{"d_expert": 64, "d_shared_expert": 0, "balance_loss": 0.00205, "balance_bias": false, "norm_place": "pre", "rope_fraction": 1.0, "init_std_qkv": 0.0442, "batch_tokens": 131072, "train_tokens": 782100000}
Below are experts of layer 6 (counted from 0) of a mixture-of-experts language model. Rows are named router (the router's row for the expert), gate (a neuron's input weights, with its number), up (a neuron's input weights, with its number) and show model dimensions 0-127. Each number is 128 + 24 x the weight over its row's rms, rounded and kept within 0 to 255.
Before each expert's rows: "comes after" lists some tokens at least twice as common just before its tokens as in all text. This comes from a sample of Wikipedia text that the model never trained on. Tokens count by the router's weight.

# expert 4
comes after: "the ", "a ", "and ", "The ", "s ", "an "
router [123 142 103  99 135 133 158  92 117 107 122 130 110 159 171 140 102 108 129 133 132 139  96 155 113 120  81 139 127 134 166  95 126 101 126 159 104 115 177 166 142 101 145 158 147 109 126 146 151 157 127 162 147 127 138 140 151 160 106 131 128 149 132 123 145  92 166 156 111  69 129 155 112 116  97 129  92 146  87 172 117 148 125 126 106 120  97 154  84 133  95 109 177 132 167  83 137 115 113 155 160 146 125 111 145  77 105 140 110  98 161 129 105 125 130 123 122 143 148 128 119 106 146  93 119 185 112 133]
gate1 [157 201 117 149 113  82 124 124 159 146 157 132  91 148 138 109 141 127 156 105 112 134 118 141 129 128 113 128 127 157 102 126  94 140 105 107 126  86 149 192  92 133 152 126 118 123 148 125 122  91 182  92 121 133 107 161 116  99 133 106 109  95  97 106 142 116 148  97 135 173  94 130 111 121 166 111 159 137 104 110 151 134 142 176  89 126 108 120 121 124 145 128 128 145  92 137  94  88 142 146 186 118 120 121 139 124 141 125 129 119  90 158 107 110 148 138 142 170 140  88 137  76 130 136 131 139 140 138]
up1 [139 154  98 167 135 141  77 103 160  90 131  97 108  90 128 163 139 143 111 108 145 131 131 113 167 129 135  97 141 119 112 101 105 132 156 108 173  96 107 118 174 123 168 122 140 116 103 134 136 163 145 118 159 127 134 171 143 111 109 153  87 123  96 112 124 154 162 149 122 110 174 121 113 123 151 147 132 169 132 109 142 147 157 120 164 140 161 133 104 135 132 137  92 102 159 159 147 136 123 146 109 175 137 139 124 138 146 129 101 132 114 123  91 149  99 112 112 123 102 160  98 111 111 169 157 132 191 170]
gate2 [130 134  99 174 112 123 142 118 155 136  86 128 134 164 135 161 141  89 109 134 103 138 141 101 137 144 173 197 145 118 113 167 109 102 144 113 143 150 146  77 108 111 129 102 149 161 109 127 150 165 136  99 143 121 136 135 118 141 186 118 121 149 136 122 118 124  98 124 102 163 177 114 148 137 156 159 159 146 120 192 137  81 127 124 123 153 132 160 100 168 146 135 155 157 176 144 112 130 144 130 120  86 127 132 120 117 122 116 101 141 123 147 167 131 120 127 130 114 107 123 136 127 169 108 180 131 122  98]
up2 [ 96 136 134 102 124 118 100 122 106 123 152 147 165 135  96 148 147 184 185 110 107 100 114  69  94 109  72  99 135 181 134 141  99 116 106 106 112 140 168 135 158 109 129 160 138 136 153 113 136 135 104 131 135  83 101 128 137 122 124 125 119 141 135 134  90 142 142 109 137 132 145 147 108 116 137 175  98  79  82 115 147 135 103 131 155 106 100 157 167 112 158 153 134 157  97 112 152 115 119 142 115 125 134 120 144 161 128 152 136 152  89  87 119 142 119 127 159 112 159 111 126 160 152 116  74 117 123 126]
gate3 [ 77 106  89  99 136 130 147 120 108 104 168 132 164 127 113  98 157 116 121 134  77 147 127 170  94 130 117 146 144  93 136 146 122 112 135 126  64  92 113  95 121 100 132 166 138 133  90  88 187 135 139 148 135 148 152 138 124 118  94 190 124 106 143 132 115 140 111 119 158 124  84 109 119 124 108 123 126 146 113 143 118 114  99 134 185 152 130 141  95 120 158 147 114 101  79 127 131 159 114  79 129 139 102 135 134 141 115 123 133  94 112  86 135 131 149 137  94 137 148 125 120 165 121 155 147 129  91 119]
up3 [121  71 125 129 128 120 116 153 102 130 166 108 109 122 109  50 108 122 131 130 142  79 139 131 153 117 116 111 143 160 115 151 122 104 114 143 102 105 109 161 146 159 130 130 133 105 161 140 133 161 132 138 133 153 138 119 106 142 152 126 126 136 145 160 115 107 176 161 119 125 116 179 154 150 149  87 123 132 130  86 114 163 112 122 146 145 151 144 158 126 166 146 149 130 145 116 156 167 147  99  96 130 122 195 114  98 131 181 130 120  97 115 143 133  87 134 156 107 126  96  99 119 112 148 103 172 127  94]
gate4 [144 119 114 122 106 138 141 116 124 152 157 123  70 148 119 140  92 133 100 161 118  88 112 113 130 122 104 131  78 138 134 142  93 102  91 140 140  89 163 176 159 154 151 154 107 137 118 126 112 102 121 156 113 121 129 142 114 169 115 120  98  93 125 111 128  77 108 129 199  96 124 101 103  85 117 133 109 112 119  91 122 134 138 152  79 163 129 134 124 131 136 151 138  84 101 103  97 103 132 144 134 121  98 177 115 119 150 136 116 122 121 156 130 159 128 148 120 110 108 102 128 130  88 159  96 174 150 142]
up4 [149 126  73 134 173 134 170 145 149  94 153 156 142 128 135 108 135  88  96 138 111 130 166 115 151 144 111 149 138  91 138 127 118  90 120 102 120 167 127 103 142 138 148 144 135 143 124 123 107 102 107  91 104 117 162  83 106 140  91 130 134 112 150  88 152 129 135  96 162 147 125 135  93 134 128 150 144  95 154 161 122 121 131 159  76  99 119 176 175 130 132 132 177 109 161 112 103 149 122 127 135 100 136 170  93 132 126 102  93 123 115 166  83 163 109 138 150 142 164 133 147 145 123 119 103 147 118 111]
gate5 [ 84 140  97 135  86  82 143 143  94 123 166 140 168 175 171 169 136 140 150  82  93 147 115 123 136 117 168 143 118 117 109 153 132 101 143 128 165 122 128 129 117 119 142 122 128 137 147 133 153 130 101 113 121 148  93 140 141  68  70 116 131 139 151 180 179 132  87 158 117 129 131 107 123 148 123 152  88 111 117  96 116 117 110 174 108 160 147 109 112 137 153 119 165 120  85 137 117 110 126 142 149 144 139 139 152 145 131 110 128 110 124 153 107 116 154 112 140 103 132 106 145 152  95 160 169 114 132 149]
up5 [ 60 115  87 140 105 106 140 130 102 127 144 122 152 115 170 148 120 181 150 108  70 124 111 114 115 101 136 148 124 119 151 119 118 110 125 141 131 111 127  88 120 109 105 138  94 126  96 166 145 120 134 133 181 131 127 138 138 131  84 150 162 124 171 139 134 129 136 116 137 144 154  90 151  97 128 139 131 139  94 124  98 128  92 142 150 170 191 130  88 104 163 122 109  89  91 149 163 112 122 169 130 107 131 112 102 152 161 131 155 142 114 148 138 119 123 155 162 156 110  99 135 127 129 163 134 165 126 109]
gate6 [164 117 156 128 129 123 113 126 141  98 160 166 152 147 116  93 172 159 150 141  88 164 131 137 118 131  69 124 153 110 171 127 111 144  93 116 119 135 158 165 146 114 145 138  81  97 130  95 126 105 152  74 126 105 138 108 103 115 139 146 152 103 154 111 121 107 124 133 138 144 128 122 123 145 149 129 123 150  68 151 141 108 119 173 134 127 135 158 143 134 145 113  82  86  79 110 151 133 141 137 150 158 139 126 148 125 137  89  95  85 105 127 116 156 178 163 143 134 128 115 118 151  72 136 125 129 139 104]
up6 [168 107 101 119 125 149 118 124 146 131 116 132 129 127 129 140 151 142 170 115 132 144 140 189 132 132  89 131 159 138 108 121 113 131 107 138 147 153  88 116 134 142 109 110 121 155 102 102 171 140 158 126 121 141 141 122 152 127 161  80 140 119  82  66 114 144 109 138 149 166 116 149 172 108 158 128 126 149 122 129 133 112 107 119 124 134 145 121 148 142 134 169 113 121 155 113 180 130 114 163 126  90 130 216 142 115 101  74 113  92 115 141  92 128 191 146 151 132 149 121 136 114 137 138 147 108 147 113]
gate7 [151  88 192  82 117 135 145 143 128 121 112 123 125 157 134 172 112 125 182 139 122 139 132 117 132 121 136 157 110 118 108 125 140 158 163 131 136 131 142 141 107 130  83 104  99 158 110 122 139 138 150 141 162 142 157 127 153 120  91 139 116 138 153 118 122 162 101 168  92 160 163 119  99 187 155 137  89 132 122 146 159 139 120 117 102 142 105 100 141 123 134 110 128  95 117 133 125 137 115 177 133 147 150 135 139 165 116 118 136 116 128 113 155 130 172 158 147 132 118  69 108 157 195  85 120 168 138 126]
up7 [119 123 122 151 128 124 114 126 102 135 121 137 137 123 140 130 143 160 153 101 140 114 151  84 174 114 111 161 148 112 146 138 111 104 127 163 147 135 120 124 130 127  79 153 124  90 118 103 154 106 146 147  92 131 107 124 113 128 102 105 157 113 132 144 147 123 107 112 134 144 130 158 140 111 100 122 133 114 106  91 144 124 168 119  87 105 132 115 188 155 146 169 112 129 115 155 122 197 124 116 161 116  70 151 116 109 188 134  57 111 127 102 135 174 142 125 162 110 115 135  90 101 107 102 168 137 142 115]
gate8 [100 127 147 107 147 115 157 111 126  83 144  85 153 138 153 126 156 134 108 187 157 150 114 125 152 127 163 101 116 141  89 117  90 143 125 153 145 115 135 119 114 114 115 148 156  87 112  89 125 126 115  87 126 123 118  79 152 101 143 104 101 164 142 151 149  99 166 145  84 135 154 133 113 155 100 174 122 133  72 151  96 118 151 105 145 166 119 145  97 128 143 162  91 104 107 124 102 149 145 135 105 144 136 113 147 160 139  92 119  98 138  95 103 129 143 113 160 118 118 139 151 128  90 124 108 158 149 156]
up8 [120 100 129 116 112 144 166 105 138 102 169 130 153  95 100 115 128 116 133 136 137 140 138 151 119 164 123 137  80 121 122 129 103 133  96  95 111  83 160 116 176 101 128 154 130 102 102 132 125 140 103 140 114 120 134 103 188 134 123 134 128 128 142  82 132 118 173 157  73  89 114 136 121 128 130  92  93 143 168  93 102 125  94 134 122 173  99 106 180 157 122 115 121 114 143 131 159 146 121 123 158  96 135 137 147 114  84 158  88  82 135 142 155 150 102 149 120 136 136 109 148 134 140 143 134  99 175 146]
gate9 [148 105 102 103 134 187 118 138 180 146 129 158 149 117 132 172 140 106 116 123 129 116 132 154 158 126 163 134 135 108 107 144 119 120 167 136 154 119 128 186 158 160 184 117 142 143 141  96 111 120 167 134  97  95 117 112 146  93 182 143 129 105 161 132  54 141 138 154 143  95 127  78  99 123 140 117  86 100 124 146 143 156  97 141 143 108 125  92 118 144 106 129 127 156 142 134 132 141 143 116 117 167 134 113 144 116  97 147  97 124 164 112 116 137 128 137 117 166 101 134  98 166 134 146 120 105 107 123]
up9 [ 96 164 149 120 135  93 105 142 119 172 137 151 114 136 138 118 151 151 145 166 126 126 137 147 136 140 124 131 125 128 174 113 127 149 105 133 150  70  87 102 136 117 116 199 107 160 106 131 127 141 118 132 130 133 160 146  96 126 116  86 101 137 138 152 105 142 121 118 137 172 153 142 141 134  59 134 112 135 149 114 108 141 181 120 127 138 126 143 142 149 135 126 142 102 175 122  82 163 107 139 198 132 123 103 162 139 124 122 132 143 123 148 108  99 127 140 181 108 149 145 161  78 115 114 101 147 142 140]
gate10 [125 116 114 121 121 106 112 174 158 122  91 147 131 136 146 128 132 144 113 125 105 144 160 118 145 136 119 146  83 131 145 180 135 122 144 149 107 147 107 165 124 111 122 139 122 114 114 161  96 124 145 108  75 171 103 155 149 114 123 125 131 105  99 121  98 153  79 115 118 130 119 136 119 112  89 137  96 100 133 147 113  92 183 111 131 149 116 112 172  77 121 110  87 151  93 105 111 117 132 153 122 105  85  77  96 100 104 171 136 132 134  97 131 140 179  87 162 168 129 135 120 152 111 140 124 136 117  96]
up10 [121 129  84 114 136 121 162 154 160 140  78 202 148 140 121 154 140 120 119 149 117 119 128 128  85  81 111 118 140 127 139 104 137 139  95 128 124 152 138 140  94 124 142 162 165 147 174 114 108 123 105 136 174 118 142 124 107 144 134 111 141  96  89 137 178 107 125 140 137 112 122 153  99 160 187 140 138 159 143 108 145 124  78 109 167 121  97 129 113 173  86  93 115 114 111 121 103 135 125 100 161 146 130 112 104 144 120 139 189 144 143 145 110 168 142 136 130 144 147 111 100 127 155 104 113 125 121 136]
gate11 [ 83 125 145 105  70 131 133 141 119 140 141 123 133 114 105 164  97 155 124 179 129 153 121 130  62 134 166 119 130 137 122 122 134 151 131 142 174 123 161 122 128 104  96 101 138  57 115 152 122 137 143 111 124 128 167 104  90 157 150 119 169 149 130 112 106 101 178 114 175 151  94 129 120 144 136 128 143 127 132 162 155 111 128 148 160 121 144 146 135 160 134 125 103 105 108 138  86 114 132 131 147 123 119 136 118 162  80 119 107 147 133 152 132 105 124 114  89 128  99 139 156 115 112 141 129  74  74 141]
up11 [150 156 117 151 171 145 135 132 146 143 162 103 159  86 139  81 143 129 169 157 125 112 111 140 103 137 126  95 136 100  71 135 109 104 137 129 114 176 164 105 144 160 164 151 122 128 144 103 139 169 122  80  97 103 112 101 140 168  90 120 126 126 157 116 102 107 130  77 147 133 120 147 176 104 133 143 131 112 121  88 129  94 163 111 109 125 128 139 191 164 115 122 135 107 138 146 127 188 112 148 156 118 137 136 120  99 124 125  94 118 137 116 134 139 140 110 127 160 137 113 141 131 119 152 125 140 173 151]
gate12 [125  92 112 111 118 114 122 125 140 141 132 121 170 126 117 145 138 119 126 191 120 137 135 126  99 139 111 118 147 168 141 102 131 138  93  96 110 156 117 158 165 152 147  94  89 164 118 104 133 107  98 123 153  79 150 130 119 114 139 160 169 196 134 138 111 140 124  89 152 104 104 149 108 100  96 143 146 104 193  98 152 136 108 139 112 124 118 140 137 121 121 134 125 130 128 118  91 144 118 116  65 106 127 122 140 145 130 142 157 102 154 162  75 114 149 138 124 148  79 130 103 112 116 116 131 184 135 104]
up12 [144 121 118 131 145 149 126 119 142 115 136 136 168 138 151 139 131 157 116 114 125 146 122 129  60 125 177 118 122 107 113 139 135 107 121 149 150 152  99 133 117 158 142 121 173 117  94 135 165 123 147 113  99 120 127 130 147 161 108 118  88  63 108 171 158  86 106 107 148  75  73 106 132 124 118 164  91  52 115 111 137 124 143 150 106 161 120 130 136 125 143 116 143 151  88  97 130 128 126 126 141 134 135 138 162 114 180 130 118 122 157 111 151 148 151 133 157 146 132 120 173 145 154 147 106  90 135 149]
gate13 [130 141 109 136  98 148 118 113 141 113  71  79 151 105 162 108 126 106 126 114 135 152 138 170 118 138 141 160 142 116 128 155 127 167 138  98  94 149 139 158 139 138 147 117 112 167 113 142 169 136 145 129 109  89 152 180 147 138 145 184 105 149 121 123 102  99 163 125  99 108 136 126 123 128  91 149 138 135 139 148 134 141 145 121 146 165 100 148 131 147 137 154 107 143 133 168 167  74 152 171 138 179 150 148 106 144 135  85 152 141 114 110 125 134 107 143 110 150  85 176 104 145 161 104 147 136 152 146]
up13 [150 142 139  92 137  89 165 116 117 137 141 137 129 164 198 129 107 142 168 155 143 138 156 136 110 139 137 132 118 191 105 144 105 137 130 138 148 128 147  89 151 147 135 140 144  61  98 139 130 116 135 131 136 131 104 141 121 120 136 103 165 132 117 110 121 121 157 153 160 135 124 109 105 104 166 122 151 141 136 112  95 134 100 151  72  87 147 116 150 143 110 150 117 108  74 139 148 136 138 128 113 124 164 115 123 181 114 110 103 146 189 114 166  85  94 144 126 137 162  97 135 149 137 131 158 130 114 136]
gate14 [151 133 149  94 147 124 166 139 134 144 138 100 136 134 157 151 124 111 137 158 120 103 137 111 168 137  99 135 125 138 134 165 119 127 145 159 131  94 114 125 148 110 139  95 113  71  75 119  92 108 138 159  88 130 135  94 139 110 151 113 140 116 180 124  94 143 135  94 129 130 135 109 125 126 115 136 119  90 135 122 140 126 139 143 133 129  90 157 153 110 109 159 111  98 110  98 142 111 124 121 100 152 165 135 170 152 129 155  84  68 169 111 153 181 181 116 160  97 137  81 117 151 112 155 100 143 144 132]
up14 [114 145 130 139 107 143 139 157 140 133 128 104 116 150 131 106 117 127 144 156 143 120 165 111 163  87 135 141 108 122 150 163  93  93 164 154 132 131 117 139 101 141 124  95 123 127 104 166 114 102 112 186 123 138  77 143 158 123 127 141 151 141 168 147 121 150 156 137 129 167 115 114  88 123 147 113 122 113  71 125 134 172 113 137 110 104 105 160 185 150 158 108 166  83 129 116 124 168 122 129 113 131 136 146  89 109 129  90 101 156 115 119 119 158 128 101 143 122 127 141 110 135 133 176  96 200 127 156]
gate15 [114 149 142 143 107 115 131 160 113 135 117 117  95 135 136 106 116 134 142 172 135 127 120 181 139 150 126 110 111 138 150 175 162 157 137 140 142 124 115 127 158 128 126 111 156 130 159 138 113 115 108 151 134 141  93  96 132 130 145 127 107 158 107 128 134 129 102 126 105 127 194 125 112 158 176 131 188 119 176 173 104 107 144 160 126 123 153 114 154 136  85  92 161 158 161 146 135 140 120 164 115 162 134 142 151  96 130 175 118 132 123 134 154  97 152 127  74 127  95 124 106 177 137 133  91 147 131 181]
up15 [126 156 119 120 148 147 121 111 118 162 131 122 125  92  97 118 112 141 136 127 140 135 126 146 132 122 128 146 153 100  97 132  93 156 141 120 130 109 134 194 165 132 128 144 120 137 115 129  73 119  82  74 129 118 139  94 148 164 162 121  58 120 116 155 138 152 140 181 117 128 133 132  94 164 109 116 145 180 146 118 131 129 139  85 115 144 124  93 102  97  89  97 139 147 125 160 160 125 144 139 122 110 170 127 109 151 114 117 133 155 205 121 107 131 140 145 140 143  97 132 139 115 158 121  84 101 119 122]
gate16 [157  95  88 150 124 146 114 134 127 111  94 118 105 119 163 103  65 106 125 130 143 150 154 115 173 157 112  99 123 132 168 153 173 153 120 105 164 145  98 133 112  92 105 162 117  85 131 155 117 157 106 161 128 108  90 111 105 151 160 114 140 123 142 139 121 115  85 100 146 107  99 150 162 114 123 131 146 132 103 123 132 139 127 170 153  84 143 141 119 126 143 117 164 153 115 111 113 133 105  77 123 106 105 149 128 129 113 122 117 123 165  98  69  97 109 120 120 136 118  81  96 134 140 131 129 114  97 167]
up16 [124 154 120 134 147 133 126  86 122 158 157 118 136 117 119 117  91 155 186  90 147 149  99 131 155  37 192 134 108 149 153 195 113 157 144 109 150 136 117 122 105 176 166 124 119 134 102 131 142 125 129 146 133  99 141 102 141 144 122 145 141 110 141  89 118 144 115 140 132 113 138 129 173 121 139 127 135 119 119 126 124 112 139 122 174  93 156 104 132 119 121 157 132 110 137 119 116 173 106  96 137 169 122 179 153 121 126 120 145  81 145 132 112 140 107 150 170 151 102 106 153 128 157 119 121 122 130 126]
gate17 [131 126 130 143 139 142 118 148 138 128 133 108 111 142 131  95 113 170 134 123 138  97 119  99  58 166 139  81 145 116 117 178 121 123  91 162 139 151  76 141 159  92 127 101 127 111  91 152  70 110 150 162 118 154 125 161 161 176 137 122 141 101 149 128 127 110 120  88 111 120 131 105 139 179 115 122 124 127  93 124 133  84 125 122 122  96 139 135 116 131 142 111 145 143 111 100 105 141 139 142 131 147 129  99  64 127 130 128 136 100  99 133 126 123 130 102 113  93 129 202 140 142 141 154 138 153 152 102]
up17 [132 144 131 137 140 134  99 179 140 103 114 145 159 157 142 142 117 139 123 150 121 104 157 132 107  82 133  67 140 132 150 127 168 101 123 140 109 156 114 115 109 137 141 137 136 135 171 108 122 101 110 145 161 109 103 131 113 143  89  86 161  94 126 141 123 163 168 144 152 108 120 127 153 122 139 137 121 129 159  38 146 104 139  98  70 101 165 169 107 158 117 119 111 155 120 129 152 129 135 103 102 138 111 104 143 139 130 140 165 129 168 138  98 121 155 164 110 131 128 137  81 122 105 131 138 122  85 125]
gate18 [105 103 128  99 154 151 149 101 185  96 144  82 135 153 112 110 127 151 139 165 158 131 110 138 163 160 113 107 172 165 131 151 147 132 110 138 141 109 144 136 113 137 123 118 163 124 134 140 104  81 154 150 137  84 115 105 116 172 178  98 107 100 154 169 126 134 151 127 140 162 133 139 105 156 135 138 159  92 122 115 133 113 106 126 120 141 174 167  95 136 109 114 150  93 141 122 155 139 132 117 158 103 183 114 132 137  91 137 138 146 104 113 135 126 124 116 146 132 172 185 110 151 103 120 139  85 124 123]
up18 [134 191 122 117 113 110 173 141 125 133 156 136 104 136 121 142 124 180 130 113 125 164 112 133 116 117 126 156 127 151 135 121 114 124 147 102 116 138 149 163 104 124  99  93 126 102 153 161 113 145 101 130  99 120 143 148 131 110 151 110 109  87 120 144 101 119 116 153 136 118 163 115 108 103 156  91 189 103 119 162 150 189 139 138 137 176 130 124 100 141 135 134 134 140 113 145 131 113  89  89 162 126 113 117  72 116 128 115 106  94 152 111 123 108 154  61 119 169 141 162 187 124 107 132 110 127 121 119]
gate19 [116 140 153 102 121 110  86 152 158 122 121 115 145 117 153 124  95 146 147 119 123 147 145 138 207 137  91 131 137 108  93 121 158 172 137 159 123 168 124 168 147 153 119 123 154 139 130 137 127 101 123 130 117 127 113 115 141 158 141 161 122 147 178 132 167 174 105 142 134 115 117 158 134 173 116 104 114 116 130 205 139  98 148 119 123 124 149 163 117 114 148 136 113 137 103 162 143  78 167 138 136  88 111 102  82 124 109 122 123 122 123 100 152 129 157 142 164  91 127 144 140 158 158 128 123 129 159  97]
up19 [106 118 159 139 125  83 126 159 129 142  90 142 154 106 128 147 134 144 142 108 161 127 160 145 145 103 120 137 131 125 127 138 158 157  96  68 116 159 124 108 125 131 132 170 115  82 158 142 145 119 163 143 119 104 139 120 132 146  97 130 203 154 164 145 102 151 129 163  72 152 137 136 144 109 109  75 147 141 100 115 144 148 117 169 106 123 170 131 131 129 118 157 122 149  95 171 156 126 143 128 111 131 120  92 157 131 138 177 112 122 112 114 140 120 144 101 158 140 168 132 141 120 150 102 168 150 106  96]
gate20 [140 141 139 108 127 114 147 120 172 120 117 136 152 101 131 186 150 133 107 110 154  90  82 122 121  83 106 120 121 156 117 145  94 139 163 150 122 107 149 131 127 122 150 141  94 124 129  98 139  59 112 136 128  97  91 134 136 135 160 170 151 140 110 132 134 104 117 145 146 174 114 106 103 138 128 120  93 112  81 115 102  96 121 126 120 152 129 121 167 122  90 120 156 149 134 129 147 101 101  94 123 157 162 119 180 150 149 116 162 147 114 133 134 113 134  77  77 139 145 111 106  80 110 118 132 127 164 160]
up20 [148 148 150 116  89 131  88 133 106 115 144 132  99 115 140  76 134 142 142 142 120 127 131 145 102 124 143 112 156 157 124 108 151 143 112  66 145 140 106 120 125 110 151 127 163 106 138 144 146 147 112 174 127 121 147 142 127 148 100 163  93  86 174 118 175  99 119  97 120  87 114  90 136  97 147 122 109  94 160 132 136 110 119  99  98 148 140 118  76 144 144 105 125 112 141  69 148 136 112 125 158 105 107  83  76 139 151 157  94 113 115  86 125 134 169 129 135 135 121 147 160 135 141 159 114 133 161 112]
gate21 [142 140 129 176 119 153 136 143 189 123 106 126 100 123 119 111 137 170  90 153 131 100 178 163 132 123 115 122 108 179  81 103 167 136 146 132 172 161 131 118 148 159 147 130 169 146 126 127 124 107 106 130 153  79 117 108  98 118 124  98 173 128 143 164 151 115  86 126  97 143 110 147 102 106 164 161 140  96 156 164 140 139 145 129 168 114 111 123 125 114 116 106 123 140  79 139 186  85 145 129 122 110  93 137 160 108 146 140 100 117 105 145 127 122 156 134 148 136 128 116 117 124 132 159 111 137 121 134]
up21 [115 106 153 161  89  97  77 144  94  74 125 134 134 105 143 131 108 148 156 125  98 153 102 136  96 176 116  89 155 108 105 121 168 122  95 135 120 109 148 129 156 132 124 156 113 125 102 156 142 148 154 158 119  90 115 158 151 103 123  92 116 113 103  95 183 121 114 141 102 125 124 121 127 163 139 116  93 139 174 167 161 130 160 129 152 116 104 128 160 174  84 136 153 137 147  95 121 107  74 134  99 150 148 119 138 137 125 106 149 167 101 126 138 107 125 120 134 142 128 145 167 151 143 153 131 136 139 124]
gate22 [144 102 142 108 128 149 184 129 102 133 149 167 143 107 145 159 181 121 107 124 115 130 142 116 117 158 158 128 185 128 115 165 132 148 117 177 144 118 125 122 137 153 117 139 180 127  96 143  83  83 143 141 155  80 165 106 105 111 157 123 133 132 121 169 127 147  98 107 140 154 110  90 137 139 116 140 144 121 131 152 141 112 156 137 128 126 131 170 107 152 134 122 124 154 147 138 160 135 141 120 108 186 141 139 140  89 173 151 117 150 139 127 142 175 166 144 128 140 151 140 111  79 156 118  90 163 131 117]
up22 [154 124 134 130 140 119  92 128 102 126 138 160 124 153 132 120 144  93 180 132  74 140 135 133 139 120 156 106 129 105 118 168 174 114 134 161 138 105 159  91  99  94 138 149 125 151 160 132 100 109 142 124 117 107 175  77 170 109 151 150 121 125 123 160 112 108  99 117 141 121 113  82 111 171 161 125 145  80 146 171 110 147 144 150  90 142 141 107 120 147 122 125 130 125 141 151 109  95 136 128 143 123 156  94 109 119 157 158 124  97 124 140 130 154 105 129 107 190 140 113 119  88 151 133  96 154  83 145]
gate23 [137 135 119 125 132 119 110 141 122 153  77  95  98 117 132 147 128 140 112 128 109  90 159 121 144  97 135 136 104 151 126 104 148 129 113 142 184 131 106 108 131 171 128  92 150 137 131 132  97 105 148 124 123 157 113 155  54 120  81 168 128  82 108 119 166 111 117  98 139 157 124 122 110 119 122  95 114  94 120  87 122 137  98 128 132 123 167 111 102 129 120 143 102 106  89 194  98 147 152 136 150 135 120 168 100 164 112 129  89 145 120 133 117 151 140 156 137 120 140 152 141 113 104 147 123 129 158 194]
up23 [144 174  92 137  98 137 109 135 118 133 122 112 168 168 185 109 119 112 118 138 137 145 147 142  94 114 111 140 136 109 160  68 165 166 114 146 165 135 121 150 132 136 136  92 155 158 159 172 106 120 135 100 151 175 120 153 158 173 130 110 117 122 162 152 141  96 122 147 127 104  66 130 105 104 116 180 108 127 134 168 135 179  98  84 124 141 132 123 110 151 122 145 147 130 126 136 140  91 136 131 162 137 109 142 113 133 125 144 122 123 124 132 147 128 156 147 149 133 122 173 137 110 129 116 139 109 116 186]
gate24 [107 117 123 155 188 123 135 147 127 134 113 134 116 129 145  95 148  91 131 133 134 115  96 106 138 142 128 163  95 137 100  88 147 137 104 113 127 116  79 160 129 119 116 122 127 152  97 122 125 122  83 149 144  69 135 136 146 145 130 100 149 102 159 150 105 114 176 163 150 131  81  79 159 134 156 122 105 103 136 128 123 137 112 136  98 127  65  80 142 127 121 134 101 124 116 111 117 101 100 122 162 131 147  74  96 121 103 122 151 135 128 155 142 172 151 179 118 127 152 142 165 118 114 128  89 124 158 145]
up24 [130 135 121 113 172 124 115 151 162 139 102 109  90 153 104 136 158  92 147 123 145 105 161 144 121 157 156 101  65 131 114 140 163 122 147 140  70 149 123 169 125  99 144 100  97 125 185 125 123 120 130 114  94 135 114 129 160 162  88 121  91  80 143 153 105 128 154  99 111 125 115 120 153 137 115 139 115 160  75 118 136 125 103 128 157 161 148 105 114 111 108 113  91 119 103 142 138 110 121 132 141 137 148 130 113 113 137 156 100 108 107 103 138 109 119 112 103  98 142  84 154 141 115 135 108  76 165 161]
gate25 [121  90 167  61 135 122 169 178 132 156 142 114 133 139 131 114 149 110 133 158 146 105 163 119 122 135 106 143 143 127 154 165 107  96 142 111 147 133 114 205 107  82 132 141 187 138 106 132 124 119  90 146 117 111 159 122 126 144 128  77 131 125 134 145 105  90 145 116 155 128 140 109 129 122 158 141 128 150 127 143 135 127 100 138 140 139  90 150 122 154 110 146  95 107  97 110  43 137 130 158 128 151  79 134 138 133 101 129 117 120 115 176 128 144 126 132 116 131 138  91 148 155 158 117 123 145 127 118]
up25 [119  89 155 129 165 105 150 146 150 141 188 116 106 127 157  61 165 147 143 115 164 129 159 118 132 117 145 106 144 122 142 138 106 130 107 100 137 107 138 127 133  72  94 118 115 112 131 129  85 129 159 149 119 109 143 130 148 162 113 107 127 125 136 128 109 124 128 120 140 146 159 158 144 106 125 154 111 142 122 133 111 134 108  89 126 171 125 129 102 150  87 137 125 162 176 121  99  99 161  99 145 129 118 114 141 155 101  73 107 120 147 126  62 197 146 118 123 106 129 127 145 169 118 111 135 162 133 109]
gate26 [ 85 142 164 157 132 141 112 147 134 109 146  97 131  86 132 104 133 130 103 104 151 145 133 120 127 148 104 171  84 123 112 164 118 123 115 138 125 107 161 125 140  99 132 145 163 111 115 135 149 122 134 159 100  87 114 126 111 121 130 152 146 145 121 145 112 145 100 159  77 143 131  64 120 128  67 113 166 122 129 117 146 131 148 134 102 119 137 153 128 133 133 157 186 127 162 117 127 126 103 149  76 181 163 146 153 130 121 111 112 149 140 112 114  70 136 173 147 132  90 137  79 111 138  98 125 146 155 147]
up26 [114 181 115 130 140 142 113 106  98  90 106 148  76 122 109 115 181 132 112 120 101 118  85 120 132 115 137 168 154 142 141 115 131 190 135 136 138 145 120  87 127 112 110 157 124 113 150 104 147 127  98 121 122  86 141 124 126 129 116 152 100 152 128 142 167 106 147 106 122 100 134 143 140 136 109  86 105 128 148 202 143 153  83 106 139 142 174 125  62 148 137 119 143 141 133 106 131 128 137 141 125 126 129 123 118  93 102 144 140 114 107 125 118 139 120 168  97 109 102  52 115 151 137  96 113 139 145 131]
gate27 [147 139  98 146 150 121 113 119 181 123 129 137 118 175 129 119 110 140 108 145 125 127 137 104 151 153 144  85 104 133 110 144 136 141 131 124 117 130 131 102 156 129 108 117 129  87 102 117 118 123 113 137  77 138 142 117 124 163 133  94 122 152  78  62 140 126 123 123 107 117 114 148 136 144 125 118 140 136 126 107 125 119 137 165 107  92 131 129 145 164 121 107 144 154 144 200  93 147 143 112 145 157  92 119 105 118  84  68 100 146 128 145 119 128 124 105  62 106  97 141 120 129  61 168 121 168 114 150]
up27 [143 139 154 167 156 127  95 133 132 112 154 116 140 107 111 162 144 207 102  83  90 136 157  92 110 138 140 120 109 113 101 130 112 137 116 109 121 136 136  83 127 130 163 150 134 140 118 160 159 105 166 115 117  85 120 147 139 111 121 120 133 113 110 135 182 117 105 154 136 144  68 124 113 108 149 126 161 128 140 147 160 129  93 144 121 128 152 119 114 133 136 191 114 116 128 108 110 107 126 118 140  85  84 140 115 128 111 140 180 138 106 142 101 128 119 121 120 128 141 190 168 144 129 136 156  84  96 122]